Weights of a small mixture-of-experts language model, trained from scratch on English Wikipedia.
Experts: 80 experts in each of 12 layers, 64 SwiGLU neurons an expert, 2 picks a token, a sigmoid router, a shared expert of 128 neurons.
Training: 297M tokens, 9061 steps.
Below are experts of layer 2 (counted from 0) of a mixture-of-experts language model. Rows are named router (the router's row for the expert), gate (a neuron's input weights, with its number), up (a neuron's input weights, with its number), down (a neuron's output weights, with its number) and show model dimensions 128-255. Each number is 500 + 50 x the weight over its row's rms, rounded and kept within 0 to 999. Numbers have three digits each.
Before each expert's rows: "raises" lists some tokens whose logits its average output raises strongly, later layers aside. This comes from a sample of Wikipedia text that the model never trained on.

# expert 6
raises: " and", ",", " in", " (", " up", " Division"
router:487569399597386475581515508465472500478509518461426508496460530561472523512533531554482552544538604415537507542482476517520474469466552557467537483433471523448428494553582587476574429545443557439517481565514522533610503470546485486480548561515440387461499510505544459450535534454538494434522580465581477544443471572564503573582507445563500426544472453463486536562485567474564535501536
gate0:469427549457422476538439403465497447445506446504468508450482431424520408489410592507468529562476424397448530504444496509493514488483495539408487538458538481601491492479412540539483532507494498597411423378430478487483467609463463518546494544571473554465431571485476576601552469514396476441386502476477564463445463568470486500523439487521471528501432508554500473534537531562535562439508
up0:568464508385497510541472438514503467589421476505516500464463475511460476640456546526465517518476534406432451475491378411547492537470593559433538461591453446525572496516495551515465548484457532527442459455471502540492487498541464441486483512512442529501543500458479537446574535454482479563572523563568538570464457559437424418570472431547460491504473499534561430512460507427514569501455
down0:530541553447493478462581583535473484435479545533413475572505476512454518412481485460406512517502510558570569509459465377477497537599478410412528555460445427446543453427400470503539473462572504478469483526505577417535495533447555467516507541441496505482443516578545498497448465484571592609414486525528431544495544466569449564473442541417482517402620535490583399463479509542574504577503
gate1:477486572559438505535368558480529489512483498541450537472427497497482541489623501401591418397410505507506531536525541574518432503544527562524514437565491571538524516485553511590473411469431512440609422426614457559529510467521568535506467571524524484524488527478451459468570579543572444497510516450532556482519367484495475410564484578445464558460460531562500584578511501444480417463419
up1:507513456408521491406601443543492463439537541536476426539464491475569538468441438578448485645531480542498396539458494426492567471525536514507533459516522485446409575451393501500427532575604544571443646551349588496513552432429526454485501494434532486459528525490531544523408530571490595497510475577520493539453560541478540563443512476520447482516531438472484380498511494519528514579552
down1:524486494490423513501520467541454495480553521507505465388552514564513501429507513427461449491462527474559506507471554462505383504456580529488369504464405527527503548396499509454437474536480516441465560529442473557448553490576424539501485473525476566567492439523515505501586501524503445523538519539642431513439475433563528533402450491524557491534515580583532518525545452511607517435440
gate2:529513432459441539452547599478511469513529528458553542576409459510457507455486488491440546524516505468509481506504486517525539574485458548529521363524546458454570536586440566588505465541512480471504555525457436480520479542617588419522553503398458590497534506513486498492462531425468468427540499477526539408615464631522417456519456477491529511551465551566538512430473609542604444506499
up2:432469469498472544403503460427556435530518431516574509463537501560437408519465567439559528501585573493542524514480624568456476623513491516505439580574553452530557535515405420512565512487463434512538486566501548496532534461475454516546509462469476517483496501481505593447496585501443476416544575463498567536480448474495474518482539510488351438476514525473441511480523450584478593341605
down2:497429476484544551474613432550472485510511449430533490436536502485477458539433514584607560511508515512498534470497500510571436522480500494575472447543553529419529487412487583479499403463551461619528434515478518482405485481391624492514525450397528520479462460511497588487469577622491516441470555463537412558452493517478527506476455497552396505503487412498533563440513468521602500511442
gate3:545565550496515565469446471566494557517482472503516580533534487548518499456494509505490544582520489469589485424474477498511543483480509542605507446459446555555553517542395521532483470541526527496431522480468502479430508567522465461504517512581396461541478497535455522491430438424454501496427440472477559518542524561520471522552391558465506536548484398498558566535615547540470559470538
up3:533475443387534565528560464505565589582432548569507567478413500498507523491391499542474528483432479519490444480504585479433526509431505509568442458466478576479573497519478473458491504477465427548487555496479504530522504551542506518424514524500530511544442518422497433507436465647492523497436513454415392489537482563499515485519473483472599476525397564561475556508514473470560421470449
down3:395528500548537551470601465511512527498549485472595474480504521570473466405375530463490470550476551546533573533438502472408439558478513501464538511491520538567533572449414464388500536481510460499498432503495517548491480496500462544443519510466562462529481435447457545451550524471441478532532519407462509520515384480472485487458494434459486451549466533386379496534587431535455468592477
gate4:492564474496366514489525471490541506475465613552521473479412503564442483499447527536499570514504520550490554539432426450555474518438508516430496398504450594604603559536408495424445458511474479504478489456536462472454423482559420516524497573527486478543479600423530639494434564492392536454489503475501466461500453444449574495423502498534514537384498448496477528563533510581473532516485
up4:457392442490425527490448535533499531538449538535547425501441413543570498590465539518463503415465529498538453463592435500485492481467460503419461430487486592498449543512475492386510481520511490558506613501461545495500391585499452408532510538574422492435465520457454499499492611434496498444504496528503473520449546530480536495495511514521428454532543510490451467591491446504480567526465
down4:451480473465550509497580438479520519546458493545467511463536574501523488523561595519518563434550496516449416515483487524503545506540480464532452435537616497539557520470542519417475490554454515437503578553515429493577552582523525543479494518475421479503479447469514477580513483488484472416404474466467593575469444464473465481574502525513500545603438393467464495457510445509486562442478
gate5:474566455535524447479522512408561488492550450525466513573465637598547559476523557545523477571559507587541414477567467505535486508505452469495521591595595445548469465524526544448533563482477432570540561497497436556507519503547498510534478570573432471539548534590483574433473487535531537493470477559539453450505502467489482550450560505453501480542538498599495451492472521500492521403549
up5:598482552502464488535432516500453616504545518455554476516379541492464586413518565510444516517486537477481428469578602533512459476468481558543473579461448599527440419486492449492583523496546500425541505520536481538531487470555519518520448476559460531453524473514531543520527454470529367495507446572500439425507511549408483577447468518578494476528396568565494518457482535522449534511548
down5:512463490381571538495463496518462438481549475491482497529524522525547532524572494501535436503616547604475505525583540440522471373510545451445512634439519501386525475545493491488490576470531499376454576579513448460498518532581540515505495503488524489515576536595522545550401454466518548564433508626417462440640537513495535488571512531451524491567428519466459483517463572562539511542417
gate6:502525525376559545562549616509531432538556530506482581482512518479511566449390508504548435486506534520484508562511514552546482453600528476498508461435580477583668517490482527563482446506464416436497542454599472522475535478418506477477564471559488483508578473458653572527499515607532565504532529485505502624530566538504518492469477516561514523483504486500564532469499533546522459416484
up6:558545484576607519538490418547485531480585514478515548579464424483543471462538553438508558458470498438525501484451546541419554487508563481530535581416508454450472543458496502473500555543520532432498366479439478532405456603517508427463476448481487480519504478571469576484555608428498522531424454464546511599586511444447500478506581419494476516505609467449506506544477535425407537563471
down6:409636495401478526538512506469529490456495518427476583532529529418498556487502546569541529502486488550566504492480542513455476446536553506502530553334491464452482522450562581536558452513510514477511531495474447471455395471468590495521552446558463492533575518513609476401502556469486546470563502511563524548516536524521430467503562642486516437545432530540456575476519452511536431492422
gate7:489487509556493524528490490526529472478554435498445443488487504516537447521614606500603480514403469501508543482577496490553433493600495482522575464587538514486443537466559481497557515475471499498505565477594460439532532486524540545465419567569520512589495486554494506438535536495421403622436459454523495424495448510510552542440530508574506538530496540454531393556379524568492476453479
up7:501463439577448539464455489467439450493530504483556464533512448492611486496479518446589479471468549477515574418584580549467429494459603451539509521499529572378457529486424520443528486471546469501496530477452547436489576403502452496478513504521587534465473516532473445516524541469465590578476493519503480492564524501445433520411463524612449497552520551520373470520423546508480543387461
down7:508405531482546552484417587533463564488445549549476555551398484544490486525448539587465426548426583444457492503378457503553455417589474517591411477552413469452499466548521404606503551523517576523509490560383566480569525467461483392528450453543488478574447450453538408492507410519456436469546501544546482450482560459591578537488487490484521506473506531461423509534450398504461507515429
gate8:425517532414464519470476530480563501504515469479494511491480510471493560576503604498553486547498540470443453529497521461487436523515480509580592492567559401573541499483473436561505491495453460489419538350573435503479501512539545448512449593466541446556582544456361545531536542417467454510588411517380606529515446416503520494408489508503553523533465508384447510514533516401460530610473
up8:520496586521594420351478487462507583495532529517457519511571533557455518380561527450427417465536546422540475471472557487537556505541533530461550492450451487522591459473504582501598534596532570524469477540414463511532481577569570456509471585470547558534556465559481519479569471517486436529476515437415472495464471524498413515471497557428503436526436540450538525497525469405558559467436
down8:496479478448475534494406505462455532497491512511482488516507567486554571493524527410429465527487458464490451476504463540557433531447555475544518546427505506412562533479524562568543543562505521522494570566392526499508453509478487431550496465442499538451529514585472481456523507524543312556516563454448463516492581511566442484500460457451597416493483490486532519520519503520470481482436
gate9:442532478456544483383467574423504571480488540438466483449550525494569449495456559537462485358466547504521465499528504564512528503446579523492537439478543550447465515485445421370578516558545442480461529544456555448474500476483490460479556570495513568568472425389436624470468540569506486536494484572535434483516463426435572584455442521492490508492457463495475496546595496492523549483609
up9:549497523559472508561533414634469477474552452566544514514470414525415495519526457452550457624551572533430491496414499574429509457517494463484527383490440499546484529487562570572538409554447465556620552418617394527590495501497552526536521487520516425409516547602499430508471450479438522411444553436530529427512508546537435476556496498531531527457488490497488541517452561496488483495447
down9:432546550464477446515548438492564486493480578491498485472495551536501553625498495526546466488431479484546507501541507504451424449525545477567447496490570432565541519506500517486484490536416404540459510485496474505421528462533524470601446472605467448435447564503412529543538569565501491537517442504532558584609523489452519495569484466506508484545476498510445479387486556367494519495412
gate10:440519471444554577553465539474454516523472452508585437508462485489513517514523496514561435540561484585479523517445607437484495496466505471564515497466495467523475493422454583508506540592491388599608470497546500514543484487418533543488488520502481545530502519542463490465453499497545536546382533563500443535437488546490555528476548570502472501489532491468491498403465518530541496603510
up10:560507548485473525435535458555588390452459557494513528515526486544497501510519486404380463455546521503393501573450505398454496495515545461390557515411463509516490527408514499519454541463464498472492543592522577448489553479375413483531500517451536540556504492544482499473494509486554509476529498507558577563391558456438571459527560555527494513475610571414500468459461532508494453488436
down10:464506544440494410475485430629430543587526474532530532475536541489520500515576477468479510508520403512496475583579526549497434458449461504401460508499573491436547511477508516453635464504572538459423524592452498447638541497488527488598518548484483519468552582517570474479503409554474544439469411517420476468563563525475503580511508543436470464470562565433447494497410488529464497407462

# expert 1
raises: " by", " to", " that", " on", " about", " as"
router:493551537533437505486543463456405443480523424601433493560494474484582465538525402604388435550424488550510444529466594485449484430443557516480519505423458442511494476524433547473512538505483551484526483501566511467457408466482494512555507585437574499550492460567441454545472463428372486481478436499445478476420463522501509511518426532597531546419495506546584493495515510465514545535516
gate0:539551456365594433485555472504453527501587520493457513532539544506511504485536453444504591526472483530493525379482543455592462513504586528463513625396467541551536464546422518414492495521598538594416549442520515408484501600437551636486405503579470503545462517478541458515512432574563550513433531537501516566522481551493464499466505563460489554501475482512500530528432522429551518507561
up0:516625523553536632573485433535474536506525551568550629568532539415516511446477515445486480506531580530467446576464583435523616577515412481545509372429447516568466543554511414456541553514448547393451488488486461491446529472527459506578558490465467528487467413519580443527492546462437522462524430498489469548545548470546493474542434486493538468523496501455551535436517559535505474566438
down0:502509434550473456532498471432518482487523422507468500506495446545532530480612471564486489564446449550446526478542547481484385440494469566522409582502451587438483584465549537469535436532542482538548654559482517390535510486466527443483505426465391475514509482478531549510518507531565619614544537586501513497524418484441471531427497551496573497446459552414527505513516512613497531526487
gate1:396537453528536578622478527499506480456450608534552507455495466504447507515473388530566523425493516561457532485544438476430491510488545590534472511483483506505414497567512465647533422427589457409487539496464512517439525518540615533525443558517406483470390486432515487543490492556497421496448514462515488528544475621447514472515498423460523596530492451427458483463449445459571448471499
up1:533471376489457390501523485528623432455415537427515488462501434573517552502475509528550546523558527484417554479564479554540460436494511501487467546542526595461478517517496482465450557492542420523492533569460543549508552423510529509426494419579490564495441536500488574479416483596497502540503525476491518473530539507530487549453578467462471515505536492531463509445543515534499498430539
down1:489508492457469432433512455537418539496526481463448490424574478558523531530516550501510540511491592580461511488525533483526389480517447494481437487527496509521486515636528544561568505506402479435452504529518426488510497427497425540546547573504478436437550426544473447510443522478547524486439530395469474523541521481563467344500590524359487475499466473458424574539529497427488466553486
gate2:469560523464499546491510535465471478509514460491538523573471538436549485458520401485523466506474499546463426475546379514524452454532381511476542468517556475517433465536416395500464503553397472524545395520471489602473508573491560526461479567509559439486513523491531536528477530412484484450456425453607473499514434446491471541565418491490441366492497469516500462496435515438489482569537
up2:382558478498524430505501548561509500475490499450486605430459501456584617529532454392522422481505524382523483585541576489402534570503482545534473461410404470469510530551610465583510467526513533432521496564532407551479501484469521545553410605454470472504472505435510535497505537442528498519457461420468500517547496468565522501371491456473435506458430477516500499428563527439498429526497
down2:439487400536476458556515533590464459431570477509436484505483490519598436515512607505539539451488511519487519482495586479420568518502586512492455480540517496393504543489484526492506452505554557544486494569455503505567381441493495534535442548406594480525530468490513549418566509499494416429476459428481424485498454482378556527477515501534447482566397435447543459505495512561493484500525
gate3:498538513510520531478495456468435425486488380482458552461454452473484552502442539412429486486498550545539603495530514519512514474451545561418500530494527454479521462418409466414493497437436552583559503509603551465514454541557482505542523456543474505504629564642504563476592412509503465552502577534521510479478541412536523437550474501503500584484441604572471521459522501455413509520445
up3:564454488454517472489619518485530498429454447472468506515519576453552553549539518475617536458471465525486462485502454570514490484450448443569511471465541474408479539520557473496512535537563565524478525603503493571557546451500540364447401513478458500489476363438467438533489587519529537421440488473553433514515507454514450401530428534465628412578520400440572579566489482574522490528626
down3:509476467486469482492531577507522453489519577510507513407448527535569489523616476473484467565493501613423477469427488533490563417480533487509489512552572477485562464459513524498599456526491409470470493528533517504546512493509576503507523372572508510535441423491439483502484508508441457397426408435506577445576466594408488493541561549533409479497503510576487572509484498492560532515599
gate4:463545515466453467435579525402480492506503542570482504517493470554582544487557560437526580433512465552549464474479530446586465507515456446492548579547500492437493485380528434463439567481532478447531564537509397444466538477503412558531608456427559482437504518463502372460498501490521456446426527579514459459471492531549475598543465459412514520474570492567562556560512595606511472548445
up4:496542443533556529522454509565473492487479423402531490550565458479411529502429351545462480579471601456508502561519438504487505500481563492486475463505551524596537520608481642490574472463471496592525442495512596524552488540481595474559435529521502452490509457570533600532421471518486616426530536406501590534513493489471630404465525507509464462515463474439459458475466460385574516469553
down4:433419468461550432492427459537519479505477472535522480444579495397498556511536516541562528483435535451502533442502588512508493514423515471313430492504519429416547555455457504410510528522482513509519410457479582547494476507581534395509491542576497545568469482555534467490599396492516472528614509471430477462495424473566590583476523464565498506473493528544586478558498460593453415546466
gate5:448538545519609554528511445516528529519511569465551557439498468494622544494441546434500572505503548504523496603469526433555504531519534563553522449531483454419557493487536528435474571448531437522592499452440489533474543435540523481437497407538499489439474534494534524479530556474471417475459522486462509537541552571456562568528450398464486507544531531397553534534459539488591455502476
up5:546555433507502559529505461407534539520467465573471428565519533569466529409482409468366503593488522447552475400401512467453457511465544486517496463442500516558471487433406442497522512589566554535418587469526514490475443597442510529551500478540512455508540430486505475512471455526568475473515481562470424550576498440657499509472382586554556471539440444532431497493519484526433532461450
down5:472526525599473444475398512519498481476551527422485493542484513507514487613596552517537519502404477463482471466550536506559514515536467429467419512552493509434479560493428405507532509457526561460491508386564528462477413577506388468525535483532452439509535559611498506569495414430512503543464402502447426464523413441473500550526525447467440578519466512501549583474507494535418526473489
gate6:505601572495445465473428591511505477567555484537510467518464449588541523549539465536449542528463550545486422550494479537487549490437541507464419566661492571529494499517414523486404471422405439478448460543508539510622412518417478476525503547484564559489454615495513511501416433502481583563502525487436564482415559536570471572441604507460526452494468527518474466583497607521539462437480
up6:447443517433487475484486511492514520529466421427570513466400487569452479405561542525412492543464481544399519561392462534500512530516625538444465520560570526558555506420488514442424606480438516523392464494508493558499503549510484511501545522516561564527428566387461557591420484432540448535544582483493563376403472552513511500496457455490422460528460504440529544603551503497523561530520
down6:481521449435528517564453446526470603511535521550455395478490616468444510541537455471497504474467456538491460424431483419468562566585536517538472497542572538563460434530410464509446550537438534508477521489494529441433550535487505514606462508425555484490482444424426564484531478510447532533486447484463483425502520559509445491529458381523500499470544543515574497520466460636490514571460
gate7:519500560537508469508503560512537404465479490375585532587494454495555498526582437423446485483525498513535473583535517497589499465523590566436428569511655556541494501523497444458566578486590476432517458519539522514541533546482569511565466560485508540501439575466522516550399542511498555501437558430452472458537437536484520480531461463472523469504544574537443548490558495551509532442488
up7:486563468521523528474463428520502597504555477527372411558569553453412566398465464602446548519493446404517493524448603436508559594515468514582565439462434428513466466562485451529484526502524513494534507471443466511456599557393519499460487478502441441593474409473517514444543527454580414555497415613513428513671577520544447512543417542539464496512504525403554522537520488516531486538520
down7:497510609663512434568519552445429459487476442478460520427471504438584515439471428547487469527515457392439544547523506485471491424401341553524538475486415481495525547468614506520439366574587499466498510504484492463555439444410420467412488438489553492438490555517577420489511484529582548535491495449439548587557468440515608523476464573490598501538421451470514517354516526571478375465605
gate8:424617508530439531541493586475477592514552524425542425500489532379455432445443519527489493498515545520454532582533508542455541586470487535505519492552629546592517397477484390448429537462503474600539509504472497547419469525439561432463528481460545455520444459508476500487498506465460455465537535542481359547562580506588578436470394528432483486522547477407532530541532497465557483548385
up8:406507518525456588518450541449531491440513476458520441490477404539425462525511500500605551509480492584483506468435530509539480490423519464608589481482510548471484505453504491477494611545513410525481458530583454453401514499489468567482390505528522569528495456428382508517512506416543466513477449404556533518506594508575411478462539478468440531506462516425469491516647518533511464470526
down8:533490469487415534521566450528524513563571459527540552513492421348513486539472451524519479484468521480507520571534453396377497512517541445443454432474583497501534541544605510470569483516518506494546484543451476546426548580592500461498555482561464520529507545489522533459394561477503559588497461600504506478506500550540444507535452551500506468432575471559472512522492444574522519473445
gate9:582416512500496403487561554468448452493488542553547456493528469626540549468427489596556521513465498584510534462473506543526438503541523478458449561556473524514524486460525515495570564558438488520550473610494484506459543396566482521502560490429523444476578502475487510489435462462441438562555513484435429522469545435565546538459513448406470601470586437516595535490535495526506578474539
up9:476546503500522549553392510427503546506490521452423476492528489551442547575438459573496466542504536414415416556495452412397575474510547491493485439474458540495557469613521508554451557502483520458469485500522503453421515504465537451514414549490563456535428309491519549499503540418519553516515440479505493573565539490483480406520381549473505522505589503418527498477441560555553473502490
down9:466408432439457441493506458581485405417470472506553465446533429527537473554510520517539467513512551503455509544472593498580511493422552427393453506533477524395553516457423549412574651435433535483565425559483469497506492456603623466413527547545524500582377499496474504429489496496450486481567548432530525512635488457507507532431565491488497544539572490523598477535418517555444459505526
gate10:466463575504562444555461434453551534428482531418509469534426448515489574443457591433559412475539458525544469478533481425579431515528527478546526548487481488465439576443502481513601559497533521435536560491536471428464491481423492594417501562403462492451515511493488502535476565437461529490535486570541510491516506495484453544460580485467482516484474544543574526498442466522541557558425
up10:478575522587457550457508535522436513519461543461553524600502520452569511463452506544378556485549450524504451559530483499469501526461493522527523493472520506468519430544444473488463429563465469507479483495454571509467428545580657446530523442470452512451481482509513504493617429488447490483466448488538518537439485552526633481531378600513574544534434495515559538494536534443442468435478
down10:400479460478509512391495490592554541471512436519523505588486476477495499493568500492500562491546490569496480445550521494548441488465449492519488417429619520500460438534521536449392448478483522470505450484547618464539402491550505470486516444458480499547610453522491379466548373488528409394467429496436441505379519462474519500546507464481489518560488416541519492563495499456448487412487

# expert 19
raises: " the", " by", " in", " with", " a", " to"
router:521591521509522413502547466378570549536470468417529675483469549500530566512530463543475561522417543435467524551498456417579427483453441501522509530496481366502507490524456484389519464420479470489477392426412493551416515590483469562497457514506529411476625515517517548436483537467452601489523475503478492520532448509565527495493490545469481460486501408488498498477578520471481538402521
gate0:590501474501508459466541545443525586530475448452409546422570560479453521489467429513525458532488525442436510512449500426544537541505457445542482404453412489379519551596531492503538471486523522469475596519538536594509491591500536447462520440542547414486496410425477501451479519525547410480480492461519520455615503442510551483459498493482520396534552505421454487551465486449491483369590
up0:443532427568466562561453474531497543409385524535694500488531566515549547484544481517471549421484492492459517462485502446490485573573383493508445548451487437443495372483505536543555423444473606513463413461485488430450532554396576461541458498522489387516515440555499530408462475466567470532420441510660523542542476528555476517402472492583520487484452553439513539476456481504556456506491
down0:524482518506474462477479540504505479489527519564480520573390544564509473494485482549506550442523498447506597496540458594510458487452537531468493494449520501495519523471459584460407401408511529630554516470438492487506431486543460457593483493575436537527600590512481531629491434517503448522485478465449491532503480455438457466568614441522486464468543472428475459490480447539554486570469
gate1:490522531524439518501473450537542445461469426469458588482545464554583433474552489454482491493378494509470489446516519553396572384411407557519456501492454549590482512501443624454540520466485408548543537487535512514519455439546401577486572534479546485486461600485519523448377472544491475444453474473435460376457482576499538504367518567571554500453549497448573566576471490478505499459526
up1:524501551503643521466493529470528486611473474436513518563514534597592567468557445496539544514464528511541506454449434470497546404467449464563469524557461510483425531532478525469589519391373494494537498584489507480527444545508457507570607571446533551457551549499447579437492549504528442425451555498480502447470478478530510420491581494490546524482551408453554523486432485423474563453517
down1:571484603585539426557468501496498463464505505447530438467484468516455483360504457474474496533511507440427562454515525532554477469535583517588544554421459524498556525499584538470530541450505494522534440560501526535581535443456496543592500463541578563450498516576413569452548586466596511533490574530474478481565509517494560421519540475423389493583443502432515541504569467503557454455550
gate2:471497507415549573423443570498449482510559501502477460523449508479396525482465507561492482502458522471485428536601502520571552484454413570525475445516550463530499410481458458579471434563524385489510448454582449499500511500499530455477601513498417431478549438447470458519512454492467478555503529446476508510543447528423429511570564496476474503558422462647435525510454428532490525520455
up2:403372387593408501526471498541490428391544473564476432521526391536497497436437546494511494407515522540551458469510499554466443578524523582507509456470502547543505485472548516585504517561453475472454515561464578492567537471518482411508484486545556557483419546492535486542560437553538487514486495503475560407478574438535496588503480442481586511491472474535470510544482611552519438507506
down2:562516585539528511477396484521450464465504459495369408449448536554401509447484464511440421517520499456540448498548437465492510539446467550486546458481428498543446545511455556469515513548508491517488505521483475552517420490507532429495477467501523459491559484492552448471546506473476485542462541470508556560502456411501472505510429509371412333473454510519559456485507520579548523480411
gate3:470587485511534482487473572496410551457446481649526465504530458472466446534529498481487502538542481473489486550565502544587525586429538562436512478537544477659478506487417582587516500441479581513402574460594515459514507400438463550515596507507508528525525496519517462576462459522485586538518536485460459622454480442429566475478459583518473480489489531482475516517493533509464513524509
up3:506436481529450567528473474501512523540565494436452490443554551622543448469503512472468488520488476486523482474466498560543458520538480559543481556438480536494497458399473516576529492530447412474556512662483489522492558544513497507526530432548481443487451541476474493461623506445471443416457390427515600467491538506554513508530578485474372501509525430597453441474434515448519486429610
down3:591522488497399532646559504533521495510444540500511415535492498454421493472537424531458552422495555419520485466537518541456533457561435462505523461421508475526451495438559489505540493535562508482510464476378478521463510485539449503391456479477516521450445560492535476430467624489538460564436496452482498449457410517474392481565458531540483519429462621567508492554508531495549510395518
gate4:482428644508489441461482404488442536440531570441505563471557430623592501458467614454507410437476584633518594460492480511421511402561522512411438481500503569514531495412531557488456510547440421529464493516534638470590435441497488497513527511521442557473478581528551489574501516611475476474480550505518537480466501590399507544544554524403497486515466442574537454412442466518532505513518
up4:484508469532398551520347418479490476477505502562421517490504444476451467468530461524561571427493484436470427519580552526510476552540478542444472466401448533437508500579521602516470443574570620460499568471552418513446535481527466499516477512542563526493557521483548467537535461391483456450439401432538402588486532488566455515557419520600461472518458578517387507496501492486573447528465
down4:496577541505455501520442576562444448473537481467420517584562444550504447547406481523531438593546506565655461532505527535410523426527480592463534435419477494406469433488556469510528481456598487497481529555535595479500454502495529571391528452501478448529456531550543398480482499521471540517388566382556497506499429509455505453515482486524509527486468464537525515458481484551494566437480
gate5:576577550474500461480579442502498498416495480505505557605419459411634430576500554480422511516517541544503518448553524541430497454439533550520512595539530492471454507516398546489497512492531489444558538500504459469510584531537456540650458545516510444466477570552450489471474522578414595519509538462567555472393488523355532484362498632425552531485501518470493473485450518507510560512548
up5:483395449540504509493453478557507516467486520525401446453558499539402547468457442494584500433516524493413485530483548464533492559535458486438579552447514525568513498455587404543570508584479552573447471542540470442477485508524568494327519469509457491568502379456478469525546429526542416418528511545507433553513548442530462528577481444511432491553471522576536515460542575567582382433483
down5:543490521497501542440491530443558547531472523529523558479501537518479564594566432474502567560481479386516528477452497456413485492391447474515518533505535419493489536411447498489428535459429542513501574549481411555470518635540474537563397606409467413581582531495459575479489551493472482406496386499531497472587463487422457529497515494528543524496566503584498461517452509497562573536475
gate6:428526399454499511518496551478560466521442478628513556438550469557488475525463546540500475458509548416420451471489518584551383584495499459475547535533624500570586556489492449497433428495473488528487379533508456467483493537547432542521531414530518428472551528518512435511449473446535575535578435474507410579472479434447504543521538469557499484494529497571431483492561506457496503388556
up6:526542508516481421487445442542449503461566541425441429452486478483475514430538484497383533487460477499559531571494482447478613484550626534456466438503472507464436407400472465526522561560523557536490533503496521466466540483411551524502492639495543511564425513494539515517525454509513461517387561549537557511419537520540550515497464517467527539421497557432585523540456476563464484564417
down6:543408523505401419513541560530473447446525444481539554491553473545554606410428627495482467485509559365485489500497552518483550505522465508506416425488519447475469521420595532555513575457552538489435381508479562557522485492514497446435460468523528481570548585524586628554499536511534465445451430475530576448422558447591519538432511536504526423516526526544479531552619560491469433462548
gate7:622525473517543470570541474519539491524452581432476606473451555459521509501522501543494561487483491470484510598507477480570448445392491503551420510500498429402519513547554446353431521480515490492535478380535474526441448536530424555438462398587575495490487504554498502508544519516509505492499525532497489453524560439399447525408603453502480452450495455430499518482509506540460500458482
up7:438467542609511577431395513530468485499458388542481484515506455580442479546557490414464452575556582532582482447479506536471610593534451547439608502494533565531413520433461557545537513497507511546467492560500577484476537460476559476587588575448522501483499463493471489505496452535486456438464446499506553507523481519526519498585426596435524526549431644531461491545500465452564495545518
down7:547525501533482506480486548493508556531547577556540583386541506475566626483548546503552531488544466517494552450446592446443465542471625481495511465515486472546553552457519490503490438448486489480406574476473536577596532532515472391533523511539432510523597597575539546570501463532591422449548431528525499474535571491507483611468484455559494456562514462492516506518542498405509407536516
gate8:537551413499491453576507512490431401519520602593476542410517516633477559503523524529549548362498535478498494436602479543528436457446459500432472521525495529515578540513615556499436494539519510478440411476442508541517504497554478494456512431491487482483526489469505465540524502455529611465417413439464387446544456514458497544540417422562525560525477446511515505546418483475496493442462
up8:527428359503505396503540528514537400524470602580431472490483541560543617452522562438557504428545549562552535446491478515541447514473451521487545538516493507496538546507553500444451481437485417552478458452474500502521496508659524498447452468446579512540478493581475461520497488478502559478376435472431466460538419518439526475562466420502484581559530466545474457535424444476465509479542
down8:478543444521533535495430425588472542521488492535487500452389470501506463492535469480528499549579534508468527473568512455527421502580522508503480431585589544534496515568475474485534521479468490462517517485607445491476612466452484490573485446453523466456473387471422519537458595487533415456438574456477414481541492460424515441545508468553479582513457449475415552471405475459452544578555
gate9:606528508593500474524480542457512533502493510521505591483611584587481540516519490507539570487556469455528504516451437470578402617456399471508490531521463495457516512514511505481504474474484549538575461442493465457455447547440596510487494556586491441567493533474444499549412543465552559471516440401505531440596500463457514481530572431573529511494454436488546490530543542423460489450578
up9:566513491603514446488474503515534500539496511503496620496528542589501499509528446424523498491526490479443481521509511576543417529422441470477522636529550541517509609470483483514461423485469557525494430517469525591550471544481534604505462436545491485558477587531495530491493500472579502445540409453492543545476451472513533518527482493598483493514600486540511427543552558453462496463552
down9:477508475567464613460452510596531591495482437542551436499479508476525422515466503550573465499628452503444530562461470482449521517569521497579608460523528574547456483610403498511500481569550500433551484522536445476491482404512547509503551505426462540578495388504380460429507508480464445515457534528558581544462447452466489419489543547478466464569457507534530501550375425472431494555553
gate10:496489550494493444487513606455532556549480537386512556427551550523479616538473513474543550531522492411593511422440493504598400540403454467496482625569529508548527529509503426513510528444570468435482476535440524478452439566497477545523519507444474501599472577409468506415568517537480561485476461542435539442509488435593428525529577539485507451508476449540468505533566498492482544491561
up10:511470568434531428533611545486511451550442513453560543502547546507551535476483471484483498436551478431484499469482590546656437500477471494448426593557560519597555491525533507478474528418501455435507419533341552506582387467507526566411511501465498442567467572426483497498518516469419645518477490521402510462449552471519593463451518469514549460505505387621455480508485513499533519515583
down10:406503466469445585516417444537548564582487457496609514516452515455482450418440450550563462573598414568524521531543504541457515441637544452508554484510505541555433481538441512559523514469554430505549480489492463507513570496441584550482568529438485480492447450447384516444508469439407544532440496550485519567472418538466509425523457449454504553424497556612447497529389442458432570513523